From a checkpoint of a small mixture-of-experts model trained on Wikipedia.
Size: 12 layers, width 160, 32.7M parameters.
Training: a variant of Muon for the experts, 670M tokens, 10329 steps.
Below are experts of layer 6 (counted from 0) of a mixture-of-experts language model. Rows are named router (the router's row for the expert), down (a neuron's output weights, with its number) and show model dimensions 0-159. Each number is 128 + 24 x the weight over its row's rms, rounded and kept within 0 to 255. Numbers have three digits each.
Before each expert's rows: "comes before" lists some tokens at least twice as common just after its tokens as in all text. This comes from a sample of Wikipedia text that the model never trained on. Tokens count by the router's weight.

# expert 9
comes before: " to", " by", " in", " the", " on", " a"
router:073150133161100141128120161136161141088086180146150118153128128159157087136087147146103127119146147131157097144136087112135135152147090130119092135157130122145126160115127117125151113124134102077127139098154150117145145120132097151106135107139170120144121130121171095160106121097112100113143191136109136078109136128132113096147099119092132123160146131166140157132144167152090149129094126176139116124124143117137111166162115126094158093142125170170094120099088085120126139120120151
down2:140119089141125119154100138127143162144125165157162108098145128140144143108119110111075105130148134154142094103153121140142174149137138154110083113139118116116109147105119106166156134082112122082186163102136130122138114176087095113095142108111136145133086131135097114139146158127089118142115126142140163119144112126141114112133155197152170170118130105116131124098136120120115132088120101084130134162105122184145076110141094129127102108166130143104128131111153168124164158153108103
down3:089165161115129111125120119140164180128080151153200149152127127163127134129119088121090139106176145140124101162166131126135138117155156099132121083139142127123106157080134122152110124142115111102116115125153157111148131113126098170063129109094109143121161140150146115113071108150097142139144121140172139140099102086136157112134077124089115137110145137103122136129141104138124120091088107141139147162143148127127157146117078137123113119146162154130149124108104135121141152114077161
down4:126129085162123177156119117130128140118117148124129100149121095165161081116090115128130138132095151162155091166123108124120096105123161152138127118114138125122139154140145117142136165170127123142135097083164132115104131164102126123131161111124121084151090134094115154139168118075137093067128129144171120113174137110125152137126082119131163087068136105159115107157122134138100132092101176134125124105095125103133150153165133129144136102122134124150153162088178116150138139112137131
down5:159117129106100124130116129109114169136108181101150133129125111135107105143149159139130121128124125085121115159125097095126102096140125138168089132150095121172131144103090109095143127127118164116139132143176154106162129157130112182129102125144119145160126133117153084167144142124124166112110117069170131155144127114132105119137151193098087142112148121144092137132134136159125177152105114136093154109106102131168124144145069143123132121130106166161114075104113093114156106126094126
down6:166130132086124154122179119106100144104142105103143091126139124086152153147192113143152152125140094149142109124127120157163114149081138143126131092161111134155107098087145147116099115147110158152151102165143122124091095139103145091108137092162119106139142135100143120152133131140129127092105121139079143154102098108104154154146170138147170136148134120150171130109109112161153104103116151109121139098171121123182132120109114091088092109150104158139121096176132117133156117116107117
down7:118130101114126111172135092164117121123104107144156095150098147133187127131112126122154111137098162140144146141101117105086125140170149109146160098113115122147107129138115145120106121101156158110109095111169125099113132142118121117181055118092146094121120174131137102119156142170127090158123134169122104126126147117107152147117094127114131114125151113150103110151142147116106111173094110095160153174114122119162155130182127161121120092096084144121156116157155123155122093169116122
down8:126134125086161120062123166116116101118112116121087154132117152126139131135138118080118146133158132163131147099126126125124084134134121117097152187147112158120131118171155135172087109140141124167153149119096103169097119128092158101114100144140118136084109123126112138106082145143132136116120126134116151093143121110119142179113133109173149116088112145096135129113140137110135060098171159098156087143122147160116163120132157093141162152153135082102134140162155131114137122144161138
down9:147139109164132126167158135122122145170163133129090104103166126080149152163117109149102134167117125123113144127145141164111091096124095131160116147109110125145126088114110130110127074164175100123095148137160105138140104167131109127153173136109121151101147191115114159152146090116142121123130094094119146149117106169157119128069128154112138135126139153105135130105140143085118170112153126135120102140122120098131113139144105139115113161140074068114134083128148177131097115118136123
down10:120158108131119097177116115114087118140158124143100114104157140103120168133123101165143114127129131141184172108121108115125138121113168111131144155152101115148108103078160137069134136120111143127140112128135132129113122121166181148137118139150129167128134162113127139113157083148150111139114153124121147111143179161134140115087149148174127103138147146108105103100129168132075151157124117133106118102157094143152068124132128103125119109081125092100135119113175133172115072104140099
down11:163156159175126116164184120153144179125110129154113134067108122112122148169141122118146150098113158120140105118095096106083106124147150162119119143131148116091122104124120157113139089075150136105108158134151116166109130128127146111156104134102109138148135083143106131085131159107123107155115157112128095113165129168141163118172099123147132175127124129106114120055118182144127115132140119131118121140160141124111097149113135112113113149079105112119151091155118119136110108133170144
down12:086126120114119100117168122151130155068130129122105148154168150126108072157109131119153111169118148168109093135094144140128146139119108142127168102145150125141180100155152161154125072113136109128120132176123116102120157178121156097123094102131100180127129180144120076147166128124146106096125131119124121138126140116131166173160102128073132134115116121110126093133108117128140096143155115143142140137133161102096085136110097114130099119107133136137148139139114113167099092159148123
down13:136134112113103143159089117121157173189124104081095129114147136142122147180117133118167135106120120099132141129095160126080100107123122096156137126165163131146141144103173119103135154132136087177119122106120132084178118146139133111130143140102093123127114184091173098138137133127103126129122149132111103137129107119154130099091101094127139144117128151120083130139105101171154118099129143119120120197141107174127098135081155152118178132093106139154133138135120152107143119120136122
down14:162138142137157130167124123160107144168099109119101143131100142140119119130104133095118095157100098144134136119114174133089125099136133133152140093114112096154130138136175094157134124138116143099126124120135112095120156139134127087109104124132120103158126107057147125109107132136135083143114152128075142091157136145144122164112125144172151147144132125111138165156111132166128115108148126153086131120106077156106122110175117174116110173099131088113122094131125148180169152152174084
down15:092106134108104076125121124111163154145136150104140138139116108097116123143133094151111081104190097130102130109123138086115109101137132154117152101118123125147113151145101121137110112111124113139150138151158117153108126138088102115149129130130142145173090119171129116109176147103173107122149145125139146136136101105135137120091217091122134082138126101162138168102163153187114135176141105087138147181118112095154106165125133129105144127138126135151126107137137093141119120106128163
down16:158158130139157144146100144124101113102092126124092091177149096126090134120120103188121126121152122089109143143133121116110121138104119135137113155122109144146120146128106146151079111114168127114110093139149131104115133099070231149115153141093106101125144125142141130155150181132137107106175143127130137128161138158151117096131121116123082191160109158136179115112106105126117109124145144098121134128156132102101140130106106112120129132088151146126147122147129138136099132089168143
down17:140089166147132118089182154082140143161108157096142118132152156113108150110133089147138100154169111111130163118101117146146102168090143087136130089162119173111141140116125152167107165083106124114087132126114097155156098107121126144107087133115140144110142163099108114128161135117136124144130130155103101129083155088127119146116156144129147143116150109140129106120085134143093153096153117155094132127123131157143135121126126139127143114173171088092130102144141183138134134100078153
down18:152123126120114128159119150116119082149142105157144123137133122103139165090116136108154127155134125140126102079129129134082108130111208132106155153137127083098120142172120180158087100120131105158088141139114091120157128150139155137162119143103082118058139140081106107101097126140108116148166143149124131126119169112123117109134145128123125099116153136161136121188138117055130108145171146132128110118127149137130117088105162148113119143129125134125170120166140101160140123106129128
down19:105141093147135103156134127148112124134108160136118055097139093120097122157096148156135119119114152164177101151087155140163142118124107144116149160117143090114127174068110078157128077127138090100147106121120146111158108137140127135105146169139119129103070141148155126169097131115077136126147136149117130091118084152144121112130133101165095137129127146152154142103148138131112157131166073138185153122153115129162119130145160125147116122129114092117143126151130133111136121124103152
down20:138135125113128139133089102116162090100115134161123069123140148107188101108123131133110159131116163127138108134135174120134155152118135127077114106141143139150185162120113175087108169109120099127139176175118109091118144157101191089119139138132119100120130151178104113128152076139153087131155135084087128138150134087129145136150128111129127114141147115132137106151151107152140134127145148105131121106111121150097104118117166130083127122147134146124117117105191147126095118106119104
down21:138099119144171117111094158114113117163139135094132158153072155105141149145128128117148158174125124102115211146136130143141114132131102149106122143137122147126097151077143112154136101099150137084099163099143107143115121101178137121167111135139110130131127123092096085157141137123085157121113124134128130111127113147140138113109113136152178137098155083116125151194142131119103102100135142100101157143113126096084118111126117125120140152111091166135128125122116116139188124186110137
down22:108123138071126174111152104158156115133132130141154121137120104113097137164134141096120138146155147123137172121130124133109140142134135102090126138118163170177111155131161148130129120178104137073106124117170152123127115159115118120143103108106127144076151105174103121118078117147167125100118142145128117132139130134112138138152131159127120105150118109146169077119155103102121156097157152146162112158110132114110061133124144091148121153113110067146170123093133127097088083117155127
down23:169122164073091113147122121187131087100092118127115126160105129154133127109085110154151108120082121124134116160135110120114179104165126146126105131128097117165138115113128155155085085179120117102122155144181147121146140139158149118136141099117121092129137111122146102124155138136108101143097134120131143149084152144107101128128099102123160073145158145070127140127154127157127168169146134143122107140099096119131096122145128141113135109118100184143148156135091145119160172127137108
down24:160075103126113161133083160113164098118143142143136089111084106108105108125081116113137154142132158118117169153166080107069109088144137168099127184139153094105143147165123157119115145159131116132161095125157126118145139109128127117162089147117132140134125104117135161103129122131140127124141112131165162098154152106136175123107077172149123153130134129131136163118135135133127118116096142125119101099092142150146118084132120110105156124090166155108078166103131126117147146135157144
down25:139091149127098113121117150140101130080183116099143151129169135122154077113153163122105168105121110113109096083158130156139152113119129132138115162111117130168141154132151158106130150138131121105087085167096139127187146149132162107102131090151118127093115094112098152174122110130142125084146098113170144115130179155139119149128143148141133096128139169139103113099151120131094106092119139125144155121139093122140156164061128098108108116154150118132098117142121148127168120124118144
down26:111121104164107105135120145135088129126118097102141130135152109123098122115128135108098105107107112129117103130149178124153105157176123075152127135172121098124138106149129084125115124153086123080143123092106112110113131162090107104140109144117159135136135102152159161158155141124161129112109157122104120102181163110179151168123121151099127090136146137124112146138133127090146091097139118122123193149134131123150096162123118136125150095172126129158108137187144128118159105195109111
down27:156148155115100114127145168103139149139132133099144156175136140157120135094086141135176083106154108144088167134112132111133147139105152127166118116134119090081091137134122129123099140098138108148124111147138128153098137155144141136120116165097104124137127107115157107105074150139093126173146114115163172104110094140108079130120122145158116136123111120157098126098087135137117074139129162105131068149140132158126197153169131139124106154149120110161165105146127117128146109139111090
down28:143135101136139115151124160138061116129159119142144137104135125114081124095072128113141154144128100127081138120110125111080137106134153134107171147170135150126129122120165104117129166140142102126098151144111100111158153114144114131156115110102111177094109134079152125123103149126112142130124114127085115109131179101115140139130131122157176133161138156165150088167132099140140098100154130140077149177138176122112117131093162121166105164110137063096133151129128128136129121121141155
down29:087153131162145177156124090143149167111138180150135139161164136086126154171149144117151113139114134130161068167120110103130095108138130111096109137110084132103125140090087092118149104158112163126124126138142101175135117111112123120119153093163137118145140153127168140136127156088096108120109122097128130155101157140157105095156144159170138146150090145118099158092150111123092138113116101148140166129117136137112103116135088152086115116152110122139142125107106098158077129124131143

# expert 3
comes before: "ing", "ed", "ed.", "s", "er", "es"
router:110145128145111124159108129085144126145125149109112118098114150140121141146111162132117169140131113112128107142162114139133121100126139104094104118107107101127133131113091137092153082108173106124101170082119096156169105136183104148128100137147138064127066169124144099152098118136121118102103127153089103106117132157152145133101149101121123106098155160090168166119147158122125157103119081167125111104131137104187104129130109126093142135138113124170109118108131094131120134131090171
down2:121142155166132116126064094159115155125141105104131147163117112156111129175131097111158138112125148150149103118144143112098120115138142126122125145122080116163143096139127126146144147097092137133144141122146123132131132140154168096147100127138089123166097132176132164140152096131140102153175114091141136142121086111110129114130111111099174113121112128099119107075079089127136132189156147125156111128145122102117135143167149103122145077078121138141127110120108125120162111126212136
down3:185113106147138148118126127132114134126093130162149185150097099144119097151146133119150139188122111150141126161133113125145151118116094136139140123150187121125113149119142070086115143102111129151132090112143104114174167155104132088112126142145149128129152147121128097113161143161140120162129062078138124141093090079154159131129126102122130120132131092152080120130096138119104130117083176100121095133120152105087135131165135137140093148124128127102140129108130120119143164178113138
down4:130128104070114174151101177143169136087074157132098132159157103118165154131145146147149096117135126127109174137101162160152118163119116105136080112133099166122106146098092098132174146078137127120130174124140158086128145106115107129149106124122141163097136153121100121123097159124096136103162125095111094128118178162114131120145091146118141085127110160129164116134140079139124146140104093110110108140131152167104147154098127138140128127119104121146137114125164109134138136125117157
down5:130138127141113137150147160128086123142134127158137105144095129123151068117147127106156119118128121142084139118130126132155187158115100142128084152131152136134102089124146145151156166086144089103071128149156137158110106135157110177074128118117140164097120143145150134162139116123138123121127135100098115141121137119109120119176124099118107175084151136140099108135113082128144135130096154104142137134109133180114124126134140091184181139097113114156125112140130085097142179101109097
down6:142141104115135130153163163116131169145133108179153138168133176129136130095151086153115183142117088134113149123167114151131087124120109112115081142146118132123153137122135133102112134111125126153129114082116107158114125091160146098121117117132121110122140138112177097154146131131135116090097100133174106155092129139129141077196096111133163133091116120082127153108108126112140110129130098133136136045096147122143151130126138126126123195154147137163103132137105155136124136107096124
down7:117138109106102137138169104166154133162123121121138124150097187120100150141136139150202142100131164156149159142147113152137180113131110125120146102134103125147110148184140158157121111132110081118135106112081145121116145103115142122131078095151131160123134147124086127140096101138139097076125115129122089125125134171140134110128121111143127127178136119113139129098148133139102139107139135098141083122074105162118128167133090128124105087117111077108144128125135149142136144178155084
down8:096128121141143076130123145147102141134088108137139121186143123145108130101126126152113148098158101114103175157115137133120141189126122085149104173112146112115166103112139104127111108124144167138134157129159135081169170137140125116162143160128115114160172134091106104099126104108148155136138096097121090121144117124124139148145123160092198160109130125161110112127125093123170126136083118141153122129070160140125097138108167121122104079127140098151089122140119150131123109109125117
down9:115140136116197111113104119077132123139158111108096148143159150083170171136119101148176110140165110156138176114121141155128129116152111130155138158183125142143147105134171108109140160116135090103146100071086137090099109109131132123122136131115119142090138154156079136159120118134122113154137144113125151145158147135111101076131153104120117129132144123107113154141140123119125101109075083121153144104095119111125168151119165124167107131122137103114135166143132112080140128144122082
down10:082126092137124115113138113153110134121141124123121110131134136146131143112114174111147138146081172136142077133130150177138143142124139104152125155138143160104107123141119161158124164117093114159116124136159099138128133091111148123107071115142135065140113140114104152144147116163159148131124143172084133162172118106140124140068111124095104130124144087142103182096155091083141117142088123128118156135119110103134147067157183133142166142115140103103143106125104133160116104151129136
down11:109109149152105141151049123140133114144114159125143104173145084133113162145147122155126080133127141155123120168146102146148089090131129142122078135135128135109112151089114079127115109146108112083129123084147134100129120161118083120135171124112145153134096169134174136127152124126158086100162092170144188140167138131125140118113123168107125109128112144122105144104164123149095132160113113120151167121117124112106094123155058135126141123128130155128123147142131128121170148148108123
down12:080109158123139121131112109116142127127167123126144119136131129091118119167166137139079085170145116072128126100136106127087193107163146094176130100096126133101104154130117151180141142114096130161091169141128130110115161151129103101169116125111106141173128111144138121134115113119109158099108097118163086149099131120131165149135154116102117086127125102142139093089156113140097133159114155145087169147105095144124137119134155107134119152145125172150114149170109124143118145145145105
down13:122127152155129089104140147096143137121147135092137151094121133111073107104078212095113167116131108134129111117121106143100122082087133156148173116116158113134129143112132137134123104162130149128117135107143119146116141151061185172164103144153153124139115119155142144109154133153116092134122092179147145113109110118124159086129134119119152159136113099142085093138157125129143110135142122163118161133141152113112119126125112114111067105131120134150118107131184133103138136122175123
down14:107100149109154125133168110091134125143154145138098142123154100146135149137102129143126169129108160121098134150090168133085138143084124106153135120135125105105152137140111131145135159149152140163119175131171131150085154129121199123140145122134107129115158131111118140071127164138169089115128102120125096136101128091099152145102152129162130100094151131089126094114100162113139097111128144084128160103117107118069094082166116166147123148129146150134124141096148121145119084111167132
down15:110136129139082111119061106153072178091127104109103116142135096118109094103128124139115138112140137133120108139093162151139139144149096127107155086134118126121153167136143106085180133136156140093144096142110130151103143098141128114150186103134130127169089131121143109128137143113110104143149091124126147162100101135086109131165129126138137157146165077154117122168122142104110117180152148142117143162119114127100132181090162109185124153108125142106132105137123126148122165152143133
down16:166102132173095139151106127090099129163136146135097132123156110078125160132114128144166136102122082121116083095096134154158124127139151139115107089166152145124105121133154120110175129102099122159175111105134071176136106106120109137115137117150161126099130158141153145143148121158098058110138118134108124100136147156121103119109130128156116152123116117200130135111146124096113082108136163154146129106125126165115151168141118113170129130139105081162133165141114117102138130132104123
down17:120077114153096162077102105149146119091115119077104144161144159146124122140169130140128110135159089179112098150127124127136188113132143148094133172149160123093130112142085149147136107127138107142105107129132101121147140135130120134099147137168121135155144048145116145108144115158099126133140134134134157115171117123163097104087118144157136134119126116171146119120183159136124136181145123147118116100108137110130098104076119117111132128128154118116132075158107132111137166093131109
down18:133130143153156146135153112150121084118116103137159160122127126095132114137105132111152123135146164115146089144108149150125121122147154108106112123145056117108108162159164165141107174089104078141144121141173080119111121154168105142144131152101095095135134147141134134126123093128144133185139127126122111162144149143166093179136121106123107137145159155127168133113063128109146150149114116134125146102112116118089162120079135099125074141171108131107102094128124130086109132133108148
down19:142149149131149105125109095130145124153116147123158125125114151130102124124149132144152147134173129107124119068077122118142133145125156135166098094115139115137122127129149097171175122087172152130132146168077141113119125136088104119072119180104063136118121102129118100095100154149114157143173120198127116157151158122134118117110156122174138133123145114113097095129101129108131100092142096142137161159144149101114137163125148142108098086126171110142120123172114125121126099130120120
down20:141155097146134177139070134090087162122075147153160127044170099124123084128084145125130144131124118141142106135121123122116078141161163105143107136127134140112148106104094148129140105149104121165132098130111136157156184106108097113138148102135092144175127158096142136142125132144154153093150128134165109083164122111155156149126140133156108150153138122147140172165124134155130115117087122122115141117097125117109117121112118085137114131114132087148140149105161154128111097137126137
down21:166075163126164132124182115098139100156116151086129120086098158104099154098148128136165155121114118093116145130095160093091147126115115095159150147145164137134128109169143129134079137111097137145133117113124125141131121131168133139128120112118138132135110168123154114125118148144146180129146102146123096091159106147141136140069176114146132115126127084109160105128119113104111092138176116159128171103113149114120134080123141135120117192123128086137121155168151121132091117113119101
down22:154123107116119145121140102133147114134120183087132132134165126170173118121118136161122114103149131135131140123153103108134127146129165100141087105121108156104117072106097116131177163124107076119078105136090135124146147095137108139103145113119083168120134152172140123159150120078132143118163117151083094162126156113099123142119129129120175130150120110115171111124081118107178127171146155106099115164077133138107110109125111146139126130142102156135147152128180126123108173113134133
down23:169094169133181141139133139138111084100134068143169118147128163124147140104133141104111097138161128107115131106120119133152133091126099155083167112131154099120168140129159132138123143145130135119114138132146097127123095165138179106131134081123127074134119145118101178129102165129176154141140119146136127104103143121129116110105127115099140127118161138110100150177115127093123146141062116119179101152157128117115085134154128107172171116092150103103116096135104140135116153092129126
down24:095157077083133084134095125176083123089110147145164121168139132100134123113102152093149111154100113135149131159173145112131153161138159154114087115095137105120096177136130156122147127153122155156141115130115149109128153162133129123120111079128152153129126156109169113147163147134072115087112108129084124143101109123129134123134103128105134100134134132161148095129133133128122115144111152135145203131105150135134087150152127144166075109152092155081125109118138120122152112130120145
down25:124145120105179077142137153119130164147129108146162087131117164136148106125160129093101115125137107080128105133122111126113143131115116133138080116159151121144123163134144166106126139118142145156090130134053122157109141130144121129099068158123122128123142080118127106081097130148145162092096133090143123133124122121131131146153160071100206134158135148117099080146131141144153137108140137155151141139151092139133128128141151116134119097191139121101167129136101151096105127122146135
down26:075088126111126106156168135139116140093104115139084178157079115169122155136118104119127147155102099114108144111165146098170122185093124165128106129167116131094093115103157154092120127149091148113174112132124124135134109158127148150153138092132151140112108125138147097126158140120134141163159108143097173142102113155107103115110086092133166143095129108126119123112092077096124128127157098156115135137134164158126141144122150151106133141107127126151129135119112152157162080159149130
down27:106124148092106137095099126119133149090139123142118138166159159134085121103108108146108129147117118171144122113093132100137134149087131196114164099138189151115069113108108133155204126145116114105163169124163126089125124130120135137118138111105094148144110114153118150140125138121115095146093174111085164112079130134122106113132143158100163129145147114138134110150158151170167119102156131103152140079092115097124136154153118151099113130124102121158149112125112129127115144117136149
down28:162135132129159113094135158140138077136128106168130116163134084115112108102139125093101132125104125081124123131142152159132172162125084124109135113125126142133084119144077101104158156141121150071124142152109105137140110172113152121150109139118145145086150105144131068138148179150126134106096128128105147124163136127138112090125118149099149119097105143075151082186087106156129138157125127132139122130162156158124099129149152121125112117137170163161149126140151102121093101134134161
down29:140122148158133138153174130149116140112117089120087111144104142115126117122126107090096153127113105125129140131143117131077105119129108080101133102106107141122171147141138098117128095113145172145172114199116133139127096109087181089140129106125161163135170139130113126128123115152103214137148114137180135122161136136144151135120102147122119140100129185140142157103126118153100130104158098113147082118139168099105100129099125128113084139143135134096161113116138148158122110154126099

# expert 21
comes before: "\n", "The", "In", "==", "===", "A"
router:157144129125142126105120127107157138109104150134183106167174138125152157125169114146135132137145127090105091166138120084111133122128144119152110115118132178098115114154118115142143113150134089183124093054117150148082130146060184117157144144122110117155152114160133138131139131111080120111118091124147180162116131134098150117125106145135103134171112174103100127131151090130111107149156170150161121165112126102109113099136127125155111131139142170129101158134133138131134132119105117
down2:146056130100152116136145136155097110081155140180141141131146123173166149152126128141139150141113096132105069123144102095129115108089134136124113124121162075085141146117146144154105146108100162143127139164128149121125107152099131093107116103141126116079154133131140107141088112147170122145084145147160131122100133143117139134123122112123144154134107139121160118122135139107091184107143144123161106120136161130141144098142118124102167163148098150073099167115150103134163143073127119
down3:193133135149133108104138128121143124147085155145084107139158135140123160118113122126116130108129106113135109123148119158125140130126091134175113125093144111114103133147105130100119164146106115095129133161087111127115134114138166178104120106177125120181127177153110139127069105166098138126129073176139151144134150143095128135127147107137137121135116115148100141162088209148139136098103109154134077118105133145136097123152103111156103102124114112132123111103124100103149143134140191
down4:147109131127149105089156165144097140095113125132109130113105154122157102124107147154121153146090141139184142143127108149140099141142120146142115109137160138106119149090163175106132113109120168111114100109145143129119106167119177114098104103140091165195116132143089148187111109121147149122099106115115110151167144181165123098133100124103146142100090107118130125123116126101112092133096141149128100150124121085114108128137141135121138175115172102148082141126092144116189131128149122
down5:111119131142119133107165153137161084112101100157152127144101133132153131160141125142118129119140128157119115143091076127132114091144116162165115150143099096121121139130099132168113164101150118168144135168105132091103101149134113124131129111134106091107143124151122155125146132121060107137103133162152151124104139110100149140125128172115125124153123111130098162133064127131115139140152148113116129102138118145165138125192125116113093163084110223123104128109156145073143131101140143
down6:132099128112133151137088130120117095118136128075133141125168108125130136111123159069138107150156143183100130133100081094130175141103130132112113120160114164110144137125147112140150150118114109158145120140119168135087145096144119118151154098161147145134125131117125151178139110093162153125119162143137091167143133129110135153138117145177092124084104151090159114146090131124142145120055144176155095113146131137144110124070144150168140112103133117129112134125099121133074114125154107
down7:180129128141141090125097097132161159114103165114080113141119175102120141124157142129154121102135140136084126108148130143137113109164177168128130169084158117129164106142141092126144087091084105093091156124169135116105152083105136130124097145097172138118103129149176152133167142113124132133119104157114130127129113099153076136093130149140123169128120112093125151156115130123143142141166138125116122140137150137164108086120146100126163122121110128115154126147105131156118130060091128
down8:108071131147151098150125104127122147119142167063103093059140088122151121126117146142128085087120125116117124118137099135120138144157173156128154153117168090128125159113183143150160110125119107128141184136137118075182133135111151154118151120116135125106107130146157108134106149100136132080088105094133121110112157145120122111116141133142110147130119076128155140182123138163147131126136121097127094087094123139128106141148129103150137175148188146111122122126126124144129162138127138
down9:143124140128151101113159143138190140181103137118110103146180136138112118132083144152168059094164120160152144116166121133138138164108145121128131169142130138093143124133116108172147156139119087097149114108109121142157106116085095116081083072164132128120125129117138088136144124127113117122132152140134152141150161117143153136125140139089123153167123100116128171078099125094125117091137174157144152120124132122099137101119126080122155085130144112090124095144133130119133116123107149
down10:120137169149149147139120066097075124119129076143116139141094097142148118099136134148115131140128159117138122130163141107089115137134115167122149148135127155162121111092091178125160108156138145153118139096156163131136134159118166076179135146113159113099093121147133101112102149141122140103125131119110070126112133172134102141106121125142151103101094136165141090124126116155169132116110171154118116163124146143162124155151127179121094092097133092118120125111134080099104121111161138
down11:098109128141140138096115158128163143130112154157106088088115170127172123104105143127121119118139097162101071166131156124125132182100083131160117098140123151129100150132100189137108097164139154167089160116125157133157118137114165135150156120122130157147121110123185160117108130110159092134106149111112099097144129101116118093126130111127163155095134102174130093078140145123105119105135108113151105158124154107126128125104102111162148099124100174116154120133134152131147111111105148
down12:145132122137128135116139086118127163127138101148119144042130139116143094101160136112123137101172140093128177157116155164154123102124170152109110160144116175159127141148154098118104178139145128120158087096149086085174141102129123139146112083112155159127094140118133107119128116057093123145106146106111091124101110167152113112125111079099141149126137155139152086131153127136133121133124101151145138145157097133126110135129127140118122124160125155133147122120116177149088133134099136
down13:113087141148125124102099124096122143148109093150133103120102152139134138129081106098128119143120107149162165091139123143135106139117197157129167127152106117168136121102114169097136133143144161121136099129108149127099116114098151139113156071123157112128104125144128121132149141140147097145196148136141122125152164123099153115112140089148110132098147139115163123155162098114089175113132141131084178079131133126072120164118157109135131161125117103105110122101133090111151123169170110
down14:156145128140156083125092175121131165097129145136162120138130088149102132155070100135160099094100127120102145153131159111095156193143118143117131142125131155125113114116142130105135095128154131112141112159132169117108132168157176089108143112135114084127111152107120108140110096096137094152075114183124191132164099118110110116173097103138161107158166157132137138141135144128161135104112135152131080114140144117116101108127141122140123104106133080141099148150115124121121103149140136
down15:147127106102105156127099113116130134154124113152110148117138132118119149176144115102131115081148126106123116145142131175142105163118104104137108128146125146121130134144117096123112114121115123123105089150094165147116146147095093115104139080116082144115143123166130139133089147155092098103138118121142079160173159064094129097165109134181146114127131155100121127131159139138125115179136165108094159085159166154140122127148107104131134129153138158139132123120201167127168097141124091
down16:113100166123107149137149125121119127120089142117086129127131122128151081117102127151144121112143105136189152086120094136118166104141136130149102133113166128142105147134105103150104113128150149084165134129173110109158121121129108154116084136154121152138137144096105108144178179138137158105151089118102104131160137094148144140111116081100131131119140073165118132137163157147102104138158114079145152137132137125140097082137116108171128151106111139110177179138140102142141105166081121
down17:122126133132065104117146120111148066129158129161099147116121172194144121099108123119132134137142144155107116110118121097130114180115147164157125082136138098159129143112084164128159133159145108121107116109080120126155069113118109157144143131095104149156149070120133103131135094122153111135075142161132117126123146160131123154113129129120135128110173119132137134160162112167145140135125086094083130117130173166129164129116124153141126163080125107154145131118127125120114104157140091
down18:119089152179159113110097151104124122127124109121131113146142123138090122090133103113142158110134099117126097105197117128167147127093115135128168137130124123104124174086112150117174160137107160130149116152120130137129095106098130135121114094137145110111152135112115114170120121127150140121165156118130194163100078130126115167115160095143129136155144121106162126106092135126146163110118070134140099103124126160136119155100194150126147095145138118107082089151146127145093126107122165
down19:129127155150175152168128121113119114141112180120134088128162125130119126127149127130122134101092172123128115176116145128120154110181102100107145109132153149107148162150113192092128125111125115073094129118114143131166109091130109123101129114137176139106095158092139104134149136099120116129135183106116141060164145131145076093152120148131113105106142140137128100158131126090132129139108142127098116164141148107112154103132158124112144106163089082172142130117145113138110163126151093
down20:119117174144107128123112142133133109135116158132128134117100108102115110116125129069130084156103136141132197143133161105151127134126139176131105126171099110135151116122101126133157146138138130111130131181106116133151091117126130107173131144116080148152140113111091103126115114121174162124173090129151115172160067132116130131109130144134139139152102186116153119134138109146130125154110084072167107107162107086107111151152110098105132159166092143100130126135134151158104118129084154
down21:150125152138112155110092132141161132091158170145149137164136112137137108149107169131146129074159120087152146129151155134136102115125103109134119129164106127146109078161110108118145129114179142095118138102147069150145156113100115119074155147175118092154154088146139169124157108110118137131149088134127141138124124147095179094126154133118099156127132141116086120120103152130095086107130108159123096150150129165130180099127141115119150119110121113092116134164124107115130125098089167
down22:131090136133126140093132153148176117142124082142143174148171111106155151169096153115140143101075127118134131107118081116142138183118127163114134106149102162097146134108133108097147101128160098147088137134093096141133099140085128139156167141097131122128152165120115093130120143100149127119164087168193113163139107130101102117153125143137143132107107133145104132160117093146139164132124125170140127147103105120142117165099122102101117103128108154097179088123136140120144088112128133
down23:110146093101170122134101125100100117124125135112165106107165151124136154077111149123143160139100126155106136130115125124134120117083091118150171142151110140113114119126159143131075127079115154127127117164157123122161133108147123119117134156182137114121123135096162138106122133119133072136127140167141133102182196168098121147148110141176100152125177126125130083101082134147091118139125123136146130116131142134098138075130074118116141119151164178106107136158141113139107102115145107
down24:114149137137114154164113154144157086109140148111134128109131138099099159147113117115130108191132130127159127109138164124141096162111098177131097104144128114145147166163164147106107139118146149096098145131118111147147098188158137141140127138111167116103105160127119144114071132115086138065122102132115138168110141115100095127120093156140129138158161093138097110135133147141143089094129107177164122111088119097154090097126089126140134108130157123116133111137173117133140166144089109
down25:137103109114097136110127116140108118054143182128140106122134149134104135148114123110091154082132131088127177118115115099118078128132151126148122116147115118131088126106156098107126118130129087114125129128133181138102144090076126099148130161160173106139113115131161098148140132109149125099157137158106171126133166151117137121177153162103145109102106118125105148102168099146154121179098161101109102152135136131141112116134168176108114138151120134114109146137168141103151167160145098
down26:146151109107129097131117097116144130091158099159101142136109069126146101118117156126132095080160160148157099164153135104130091150138106120138161116141155142142147157112147149117153098156152123127119097159119108148096108157162098146128118130118106149130151125071107154127099165096164141133093135112121146087107181158132144125140116142127137125081098141125152175139115123136152109116074105177190122116140114104138184148126145136097084160127125103123136117117134103147111113108144115
down27:131076147152111180140109116112116110155104140127145128103119107178121123150127075156125144126129125157162115117090123131109137118134130149094131108159133139128096143169114112136137049169115151162097168128103147140138103098143108141125100135126122106161151126158088081155135154099141176141110082129129106109113129105137131076103139106107135115126102175126143173117133112138146134160096135157162123147081128103164127162117152120115135123117129122105157141124083126157104130158178146
down28:183129127099148129108121105124135093115129120131147151121152144109143136141139118154137122064106144151176131127102101066156104118140114178118103157114102135166096149129131085105142117103105162175141072084142122104117117152116164157145143152158166144130154167098085115102113105119119126118118137169098128137084157160149138140151133140127092099126150124127095111149124166112125159178109119121141163171151106135113129137122136135097116102137134124117134101101145123083173139137096107
down29:140136102101132109118132160113159081105127182135130139119097155088177137122106139130121142060145063148110155155117112127147150110159149137052158088129113089102132116139105126121136085116141146135178097135148117102158176130153129115098152141134096145141133112156110110147120127126120132139128116149132169129120118181138134124133103117122159152134117103161116137178091112113138137134147114106097106108116108154131084164140156121162136084110090133146125127142168110127161118120164125